From a checkpoint of a small mixture-of-experts model trained on Wikipedia.
Size: width 192, vocabulary 16384, 103M parameters.
Experts: 32 experts in each of 15 layers, 512 squared ReLU neurons an expert, 1 pick a token, a softmax router.
Below are experts of layer 8 (counted from 0) of a mixture-of-experts language model. Rows are named router (the router's row for the expert), up (a neuron's input weights, with its number) and show model dimensions 0-191. Each number is 50 + 12 x the weight over its row's rms, rounded and kept within 0 to 99.
After each expert's rows: a language model's description of what the expert responds to; "mostly gets" lists some tokens that are sent to it at least half of the time. This comes from a sample of Wikipedia text that the model never trained on.

# expert 31
router:58 51 50 46 50 49 58 53 37 33 34 36 46 38 55 43 32 63 67 66 45 59 45 67 45 59 61 38 38 47 42 52 56 60 69 54 40 35 42 26 53 43 37 62 74 44 39 66 36 43 51 70 40 71 35 34 46 56 79 44 49 58 60 64 47 57 81 40 50 53 54 66 45 44 51 48 69 58 44 47 85 49 67 66 67 35 40 25 43 48 34 34 55 46 63 58 24 69 41 55 54 39 71 45 29 62 14 53 20 37 43 44 55 49 70 59 52 70 44 54 57 36 55 58 61 57 56 55 58 32 40 51 44 42 51 45 52 42 37 58 58 60 49 67 40 56 51 48 53 44 42 29 48 50 69 52 37 42 34 48 41 36 36 39 59 49 35 55 64 43 43 48 52 47 46 36 45 38 36 54 47 66 42 32 44 34 47 50 44 41 29 62
up1:62 50 43 56 35 37 65 43 51 42 44 68 47 32 44 28 53 16 30 53 55 43 74 53 53 43 45 56 65 59 54 51 36 55 34 72 68 50 65 27 60 55 50 52 55 69 57 53 58 57 48 55 48 55 54 48 63 42 53 70 31 42 49 56 38 38 52 42 55 26 28 41 68 57 61 53 59 50 68 61 68 62 46 50 43 27 37 43 52 52 54 61 39 46 51 65 62 34 46 63 49 35 38 40 38 69 27 57 49 48 51 61 35 37 29 54 69 65 39 52 39 52 47 69 42 34 58 15 62 48 54 59 59 44 50 56 42 57 22 42 61 49 50 41 46 52 54 42 40 48 60 51 48 33 67 39 26 54 53 43 27 41 47 65 66 34 55 45 62 27 52 33 37 66 37 63 62 61 59 48 59 46 49 61 37 78 69 40 51 39 65 52
Description: Biography openings: pronunciation slashes, (born, birth-year digits, nationality and job words like American politician, retired, plus non-Latin script bytes.
mostly gets: "- Born:", " politician", "- Phylum: Arthropoda", " (born", "American", " (born "

# expert 15
router:55 54 48 54 40 34 47 35 63 40 58 40 41 42 33 31 55 58 51 46 44 27 54 40 43 47 31 53 38 44 43 40 45 58 32 53 48 47 51 53 62 05 51 68 70 52 54 25 59 57 32 53 28 26 50 59 47 52 48 54 40 61 43 49 25 48 48 57 62 52 51 37 65 46 43 56 46 43 44 71 29 47 56 48 43 49 34 70 50 20 36 58 51 59 35 60 55 42 67 46 73 50 58 41 62 30 27 71 57 63 46 52 34 54 54 49 53 69 56 59 59 52 50 49 61 48 48 62 49 56 55 32 82 42 27 45 58 63 41 53 79 68 52 42 36 47 54 59 44 44 43 67 62 49 70 43 36 83 62 47 45 63 20 54 40 55 51 73 50 44 41 64 59 57 63 50 61 45 43 41 57 63 35 59 48 53 43 50 51 49 63 54
up1:43 45 62 32 41 55 29 44 42 80 68 53 53 58 63 32 25 49 38 47 54 41 41 49 33 48 56 63 61 48 56 58 60 62 45 20 44 49 46 51 53 53 35 50 51 69 65 37 32 48 38 44 33 76 64 52 68 47 49 69 47 37 42 53 53 47 41 64 66 73 44 39 52 47 36 67 42 51 62 72 29 43 63 54 46 36 42 51 71 50 62 67 62 53 45 48 31 36 62 48 36 52 35 56 75 74 54 57 62 38 39 56 25 46 44 48 25 71 53 58 34 41 48 56 56 50 52 60 55 53 49 61 54 68 62 51 49 33 64 38 54 61 48 45 52 74 46 38 60 41 54 42 51 53 43 49 23 47 36 50 56 21 47 56 56 34 47 46 66 22 49 57 53 57 57 54 35 50 54 54 52 56 48 28 58 35 81 65 47 47 61 32
Description: Word-internal letters like r, st, mb, plus ordinal and date pieces (143rd, 19 February), in names and ordinary words alike.
mostly gets: "r", "–present", "mb", " Operation", " pros", "-r"

# expert 12
router:30 51 54 65 59 23 21 56 52 68 53 51 58 42 40 44 51 36 43 47 59 53 21 45 43 33 44 51 52 63 51 44 61 40 43 62 59 36 45 59 18 68 58 36 56 63 56 60 46 43 41 57 43 54 40 64 47 53 48 26 56 61 11 31 31 66 63 41 62 58 36 62 47 54 47 55 55 37 70 34 47 32 70 37 48 52 48 34 63 41 62 34 56 45 33 68 52 49 55 35 56 31 43 60 63 57 64 42 46 49 44 53 61 56 68 52 61 40 55 42 48 62 60 34 39 50 58 35 48 25 55 51 57 44 48 65 81 55 57 69 46 45 64 54 42 43 67 56 30 55 37 58 65 54 29 63 43 51 48 54 56 33 54 92 47 53 42 45 56 51 57 38 70 59 58 40 54 45 62 55 64 44 71 43 35 51 61 57 57 55 46 59
up1:40 52 53 48 63 46 58 68 72 70 55 46 39 44 58 55 52 54 43 44 54 57 57 67 44 40 44 62 56 80 46 67 53 34 64 73 55 39 55 54 44 53 66 50 43 57 61 42 52 29 57 48 66 33 48 25 58 43 68 61 45 57 41 36 30 53 60 41 24 47 51 48 37 43 66 57 52 67 46 39 55 28 40 53 34 56 48 63 49 56 67 51 59 38 57 57 58 34 28 63 46 54 59 56 40 38 48 48 34 52 50 39 34 66 46 39 47 41 76 43 87 48 62 39 54 53 56 26 52 36 48 62 52 54 39 39 48 38 38 81 29 32 42 26 62 54 39 50 47 30 53 52 48 46 57 58 31 33 50 45 65 55 50 36 32 32 55 49 60 60 50 72 35 53 45 28 39 35 29 56 61 62 48 56 31 60 52 60 24 41 37 38
Description: Middle and ending pieces of technical and academic words, mainly adjective endings like -al, -ic, -ular, -ational; e.g. causal, optic, autosomal.
mostly gets: "stitutional", "ingu", "etic", "ular", "atic", "ional"

# expert 0
router:55 53 56 47 44 42 41 66 71 55 71 50 70 57 27 59 39 33 50 57 42 32 47 43 63 50 48 53 40 72 59 47 31 54 58 38 32 71 47 47 61 30 47 57 54 42 63 40 51 39 43 53 58 60 46 56 62 47 56 55 60 14 54 47 41 63 55 50 58 51 74 46 51 44 52 57 63 64 47 43 44 61 63 68 65 58 40 27 37 53 54 50 53 58 60 43 46 42 54 46 40 50 43 36 38 58 46 43 33 75 54 54 61 49 41 47 62 49 48 70 49 53 39 62 65 39 63 49 39 61 50 32 65 64 50 39 49 82 57 31 47 64 50 17 70 51 43 58 60 67 50 48 60 34 28 46 58 45 37 58 50 24 42 56 45 71 32 41 55 57 37 65 42 35 34 14 50 51 50 39 65 57 77 72 31 42 45 58 42 38 42 51
up1:42 34 68 47 43 45 42 53 51 58 61 53 50 35 98 74 57 42 32 64 40 42 38 37 50 45 71 57 53 38 28 51 36 53 59 42 69 37 55 72 44 43 43 52 19 30 58 44 60 48 53 50 39 60 69 52 47 33 45 55 78 43 49 67 55 62 53 25 44 45 32 47 46 55 51 54 60 54 40 48 55 51 23 43 50 48 74 50 53 58 57 64 52 44 46 45 62 40 60 72 64 48 46 43 47 69 51 56 46 73 67 39 61 32 51 56 34 62 44 65 65 45 35 26 38 55 38 40 57 47 57 23 36 47 55 59 44 42 32 56 43 66 50 58 45 52 39 66 32 53 68 47 53 58 32 54 57 49 45 72 63 61 44 47 53 49 49 43 39 29 64 31 41 43 66 49 42 60 54 67 45 65 45 53 60 54 41 48 63 32 28 40
Description: Spaces, en dashes and commas between or before numbers, as in year ranges (1928–1995), currency amounts, score lists and lineups.
mostly gets: "–", " ", " ·", " to ", "°N ", "ing "

# expert 18
router:64 66 53 65 35 49 58 60 45 38 57 50 48 50 41 23 61 53 27 46 35 44 45 44 56 80 29 36 62 52 38 65 44 59 56 48 80 51 55 68 48 50 67 49 46 43 48 35 57 28 56 74 55 52 51 45 38 46 62 54 33 56 45 41 57 56 74 62 59 50 66 52 58 64 19 71 46 64 54 67 55 41 53 43 36 54 50 58 43 46 60 40 52 51 49 48 34 68 44 36 57 43 47 43 62 46 53 62 63 26 54 58 78 33 49 51 44 64 43 58 26 58 45 63 38 44 43 54 63 64 42 43 41 50 51 51 48 52 56 53 54 58 33 19 69 45 51 51 51 49 69 49 53 50 66 60 52 42 45 42 37 66 49 22 52 56 33 24 49 57 42 58 38 49 48 41 62 40 55 48 51 48 33 45 42 71 09 51 36 20 44 40
up1:34 49 64 71 56 43 65 51 31 65 52 42 56 58 50 51 62 53 50 33 43 46 39 64 57 55 43 58 32 31 50 41 36 61 66 27 40 66 56 46 38 47 71 51 30 47 59 75 39 40 54 49 46 63 52 41 42 49 68 26 44 59 48 67 40 59 35 46 35 43 49 59 34 41 23 53 42 53 57 23 54 42 36 47 49 47 45 63 42 45 56 46 61 54 39 53 32 36 50 43 57 56 59 46 61 52 70 68 48 50 59 59 45 63 57 59 42 36 59 80 41 67 49 28 62 30 60 45 45 40 44 41 48 56 56 82 35 60 35 68 21 52 67 47 44 27 62 29 39 59 46 46 57 41 67 39 60 47 32 68 62 65 46 58 51 52 57 51 43 49 56 45 54 63 56 20 56 50 41 32 48 67 48 16 58 57 65 66 49 52 64 48
Description: Syllables inside Slavic, Indian, Japanese and other non-English names and titles, including CJK characters; e.g. Gumaste, Naoyuki, Ruseescu, -ović, -ski.
mostly gets: "Scientific classification", " us", "ović", "ski", "li", "^{["

# expert 14
router:50 48 46 51 40 46 52 45 53 42 76 40 45 60 52 52 52 43 39 81 51 49 63 81 35 53 56 51 50 80 44 62 72 36 36 58 56 61 51 53 39 53 51 37 77 67 39 46 49 61 30 56 59 61 60 44 49 70 40 47 36 54 48 46 68 36 56 56 65 51 66 46 56 37 49 51 51 52 54 42 74 61 49 29 51 54 50 44 33 44 63 31 45 27 48 37 46 27 58 41 60 48 61 46 44 37 52 45 58 62 49 47 76 61 32 68 69 47 61 72 51 49 49 47 58 35 37 58 64 75 42 47 38 74 45 54 51 49 55 18 68 47 43 47 43 63 64 47 75 38 60 41 46 58 50 30 41 53 71 41 35 50 29 47 59 34 59 27 40 64 34 56 48 38 49 55 54 48 73 69 32 29 61 52 46 54 60 60 54 62 61 47
up1:46 39 51 34 33 68 71 55 54 40 56 55 45 60 66 59 37 58 47 50 48 55 45 44 50 25 44 63 58 38 56 54 55 55 56 57 49 47 36 40 33 67 26 65 68 66 61 71 48 40 44 46 40 44 25 50 46 35 50 45 68 52 50 35 36 59 58 46 60 37 63 64 55 56 53 54 40 57 49 46 60 53 56 62 34 50 51 53 36 25 30 59 54 45 44 39 69 21 43 44 70 41 36 45 39 44 65 30 53 54 49 39 84 52 45 40 64 43 53 41 75 67 54 41 41 77 39 63 59 72 55 62 51 41 64 42 60 74 27 47 67 52 45 41 55 36 51 51 87 36 48 43 62 28 55 69 65 45 39 42 62 64 53 60 39 65 51 51 46 66 61 54 49 52 75 55 40 56 50 49 45 29 49 61 39 54 67 63 52 43 55 61
Description: Vowel-led second pieces of names after a capital initial piece, especially at, as in F-at-u, F-at-imid, H-ath-away, Mat, Bat.
mostly gets: "at", " Mat", " Bat", "utures", "udson", " As"

# expert 19
router:63 61 50 64 36 41 59 70 41 39 68 28 72 50 54 46 41 29 59 38 47 49 45 40 42 53 62 52 52 65 54 54 51 53 69 50 63 58 50 41 42 42 55 31 58 88 62 44 35 36 65 44 41 25 55 55 40 47 54 54 63 69 64 48 57 38 68 45 61 45 61 42 71 54 43 52 31 60 23 55 36 56 51 41 49 29 42 49 48 35 49 38 69 30 57 54 53 58 36 46 40 45 63 22 61 37 45 42 55 57 48 67 49 49 41 65 70 38 29 82 52 38 70 33 49 33 64 44 53 47 55 70 57 66 29 45 57 47 43 34 31 62 48 43 55 59 54 44 31 38 54 27 63 56 45 39 37 67 43 63 42 46 63 57 52 50 48 47 34 52 49 68 46 56 40 62 30 40 40 45 49 58 27 44 64 38 38 55 62 44 72 47
up1:70 52 70 50 45 50 66 72 40 43 56 67 58 38 47 35 48 43 48 18 61 46 74 40 40 54 46 25 18 58 56 69 52 56 61 42 46 50 39 43 50 35 32 68 59 43 53 68 46 53 46 62 48 68 66 49 07 58 49 48 50 54 44 56 47 72 59 52 50 45 59 36 65 63 66 37 25 48 46 49 45 59 46 45 44 43 47 50 65 41 55 50 55 61 70 52 57 47 49 57 43 41 63 49 44 42 63 37 28 61 61 55 41 51 42 42 37 39 41 37 82 69 55 65 31 71 41 59 65 68 44 42 39 43 59 59 48 60 41 71 34 69 66 49 73 58 54 65 51 29 38 68 42 59 46 39 41 73 40 64 48 65 63 54 50 53 60 44 40 41 51 60 59 41 36 56 46 41 44 38 44 51 62 55 49 56 50 52 25 63 52 44
Description: First digit of years after spaces, pipes or parentheses (2 in 2021, 1 in 1975), plus Par/par word starts and single capital A.
mostly gets: " Par", " par", "A", "; A; H", "A |", "SO"

# expert 25
router:66 42 30 37 59 69 42 40 81 44 59 63 69 69 31 45 44 63 28 64 58 35 47 57 49 64 50 37 57 41 46 57 51 59 60 33 37 40 47 39 61 56 35 57 55 59 76 64 53 50 41 46 63 25 44 56 33 44 47 49 55 52 59 47 63 81 53 62 38 55 44 41 48 47 39 59 53 45 33 49 53 48 49 41 39 71 56 62 56 50 49 48 52 61 68 24 68 39 70 65 54 56 59 51 60 36 50 32 54 56 54 73 58 38 44 57 27 57 34 51 42 69 55 39 24 30 53 43 55 52 54 49 43 27 35 38 61 28 65 26 46 63 52 44 59 46 58 45 51 49 37 60 42 34 62 43 30 41 37 38 64 32 50 49 46 84 54 38 50 45 52 31 57 46 60 68 41 51 35 62 68 40 51 49 46 32 56 47 48 71 50 54
up1:36 44 51 53 52 56 69 40 51 31 61 51 46 59 46 56 31 53 53 46 43 41 55 67 70 63 47 37 42 44 39 70 55 73 59 59 56 19 25 40 27 68 70 60 47 40 49 62 40 63 52 51 61 49 30 45 31 44 49 45 61 59 60 50 35 56 48 69 50 35 49 53 55 46 53 91 57 40 45 28 39 41 43 32 58 71 53 49 44 39 64 53 46 34 50 56 56 58 55 49 57 42 50 38 28 55 57 34 58 32 36 50 72 47 44 63 35 30 75 60 57 50 56 51 51 67 51 75 50 74 52 37 41 36 54 31 43 62 45 51 40 56 63 55 59 67 43 49 62 37 46 39 47 46 51 50 72 52 28 65 40 52 71 40 55 55 48 50 59 61 63 43 49 63 49 62 57 62 47 27 63 40 44 53 31 63 50 33 71 71 43 68
Description: Digits after decimal points and open parentheses in climate tables, percentages and unit conversions, like 1.3 (34., 1.65%, km^{2} (58.
mostly gets: "ce", "} (", "- • Density: ", " km^{", " ft (", " cm"